config = dict(
    n_layer=10,
    d_model=160,
    n_experts=128,
    experts_per_token=6,
    d_expert=32,
    d_shared_expert=0,
    activation='gelu',
    moe_layers=[1, 2, 3, 4, 5, 6, 7, 8, 9],
    router_score='sigmoid',
    normalize_top_k=True,
    routed_scale=1.0,
    balance_loss=0.00646,
    balance_bias=False,
    init_std_router=0.0102,
    lr_router=0.00127,
    n_head=5,
    n_kv_head=5,
    head_dim=32,
    vocab_size=8192,
    norm='layernorm',
    norm_place='pre',
    norm_eps=1e-06,
    positions='rope',
    rope_base=10000.0,
    rope_fraction=0.25,
    qk_norm=False,
    attn_scale=0.177,
    tie_embeddings=False,
    parallel_block=True,
    init='normal',
    init_std_qkv=0.0513,
    init_std_o=0.0115,
    init_std_up=0.0513,
    init_std_down=0.00574,
    optimizer='adamw',
    lr=0.00202,
    lr_mult_qkv=0.7,
    beta1=0.9,
    beta2=0.98,
    lr_head=0.00693,
    grad_clip=1.0,
    warmup_steps=351,
    schedule='wsd',
    decay_fraction=0.712,
    decay_shape='linear',
    final_lr_fraction=0.0,
    batch_tokens=32768,
    seq_len=384,
    doc_mask=True,
    train_tokens=314800000,
    steps=9607,
    dataset='wikipedia_en',
)
Below are experts of layer 5 (counted from 0) of a mixture-of-experts language model. Rows are named router (the router's row for the expert), down (a neuron's output weights, with its number) and show model dimensions 0-159. Each number is 128 + 24 x the weight over its row's rms, rounded and kept within 0 to 255.
Before each expert's rows: a language model's description of what the expert responds to; "raises" lists some tokens whose logits its average output raises strongly, later layers aside. This comes from a sample of Wikipedia text that the model never trained on.

# expert 56
Description: Hyphens inside compounds like play-by-play and run-ins, dashes opening list lines, and slashes, brackets and indented breaks.
raises: "sc", "ty", "on.", "qu", "og"
router [145 115 125 158 123 151 140 110 117 189 140 129  86  99 135 133 138 146 116 109 157 145 115 119 197 134 157  95 124 118 187 165  94 158 136 147 133 161 114  95 137 129  62 121 122 115 133 140 121 127 140  99 122 117 140 131  97 108 127 143 125 141 138 167 118 115 109 132 176  92 130 136  72 155 116 151  98 138 105 140 155 102 151 143 107 123  97 105 123 156 139 166  85 116 142 128 132 112 109 116 165  84 115 123 114  97 141  91 158 134 114 102 138 111 137 131 127  82 101 119 104 142 122 102 118 150 154 158 150  92 133 119  94 129 150 126 125 174 123 141 157 109  78 147 113 143 125 121 121 116 134 173 113 164 137 151 111 119  83 179]
down1 [178 153 162 132 175 134 137 152 138 107 127 113  99 150 118 114 106 111 113 122 135 127 182 110 106 111 163 110 139 158 127 107 106 120  96 175 136 136 160 114 112  97  80 150 108 145  96 131  64  88 129 119 143 164 146 159 127 161  97 124 152 135  98  80  99  82 154 146 133 113 123 129 186 120 142 145 123 164 126 114 104 126 106 132 156 120 137 131 113 178 135 139 112 114 178 105 129 147 146 117 102 129 117 109 137 103 124 147 148 134  94  95 107 125 108  80 148  82 112 149 134 145 164 125 135 160 144 100 139 133 112 136 140 145 160  88 132 153  80 117  83 123 116 126 117 157 162  98 103 124 158 112 134 135 124 114 130 139 158 140]

# expert 54
Description: Hyphens and dashes starting list lines or signed numbers, plus word-start pieces like dep, ex, v, red, as in depicts, non-venomous.
raises: "if", "ec", "r"
router [115 107 140 153 136 107 122 130 117 169 126 151  84 135 132 139 126 165 102 140 123 143  94 122 126  95 163 114 129 138 189 141 146 159 131 171 120 150 200 108 130 133 127  80 121 148 169 110  87 115 178 112 154  87 144 122 141 106 142 131 132 148 148 132 132 123 114 144 166 101  81 154 107 146  89 114 101 114 139 129 136 142 137 112  94 140 129 138 111 144 155 114  92 165 108 146 125 140 146 126 103  91 116 147 132 134 135  95 132 153 103 107 122 111 169 123 135  68 127 135 155 116 124 114 139 122 172 149 133  75 146  95 135 118  97 152 110 147 120  93 162 119  91 112 122  91  84 147  74 125 146 133 111 132 147 141 134 157  88 150]
down1 [118 128 127 121 139  95 116 144  96 152 124 153  95 119 112 129  86 137  89 142 127 135  88 100 172 139 109 151 146 116 134 135 141 162 136 117 113  68 123 167 186  90 105 121 120  86  94 137 134  86 103 120 131  90 165 149 117 125 167 158 110  96 107 109 142 106 165 130 114 113 147  97 139 131 152 125 161 129 145 129  53 118 136 110 139 121 111 125  97 146 136 154 130 127 159  96 105 127  88 189 129 131 141 119  82 177 148 135 117 154 124 132 181 125 115 135 113 180 145 140 160  95 131 126 143 143 159 110 122 141 165 128 148 106 126 126 126 121 103  98  94 133 133 155 117 149 150 132 131 132 147  89 114 155 137 139  82 142 147 130]

# expert 49
Description: Conjunctions joining list items or clauses, mostly and, also or, but, &, while, until, plus the word right after and.
raises: "erson", " others", "ices", "ez", " other", "ered"
router [153 117 136 137  96 133 111 113  97 125 166 108  92 134 122 122 120 172 133 130 163 164 106 130 181 104 124  85 110 113 180 121  96 142 152 141 143 150 143 126 140 139  88 105 101 166 132 140 106 134 161 141 138  67 125 117 143 114 157 117 114 157 127 107 140 162  95 137 153  87  85 116  93 114 138 154 123 142 167 127 143 110 137 117 107  93 119 128 128 114 149 141  93 147  96 133 166 150 103 129 159 100 167 139  77 110 134 126 123  98 136 135 134 131 160 152 105 113 127 134 156  85 101  97 125 167 158 132 130 104 159  94 156 129 125 134 143 159  92 140 161 117 114 161 136 128 104 151  84 132 173 134 126 152 111 107  96 170  86 126]
down1 [129  98 118 139 129  78 140 118 111 106 132  73 144  81  99 118 134 116 167 145 167 176 131  81 152 111  97 114 100 165 140 110  91 136 125 122 149 149 108 121 123 108 139  96 122  93 107 109 121  88 135 151 111 143 118 144 179 123  93 123 134 109 156 126  79 131 112  88 141 104 153  86  99 145 149 173 152 149  99 104 143 125 115 133 113 176 130 145 102  99 140 114 133 149 104 173 125 176 168  93 172 147 142 146 111 126 176 117 112 150 139 147 128 126 114 122 140 137 162 141 149 111 128 162 151 133 132 146 123 129 120 152 113 133 105 150 158 127 125 104 115 143 141 119 177 137 128 137 164 155 106 111 121  94  96 159 111 161 136  84]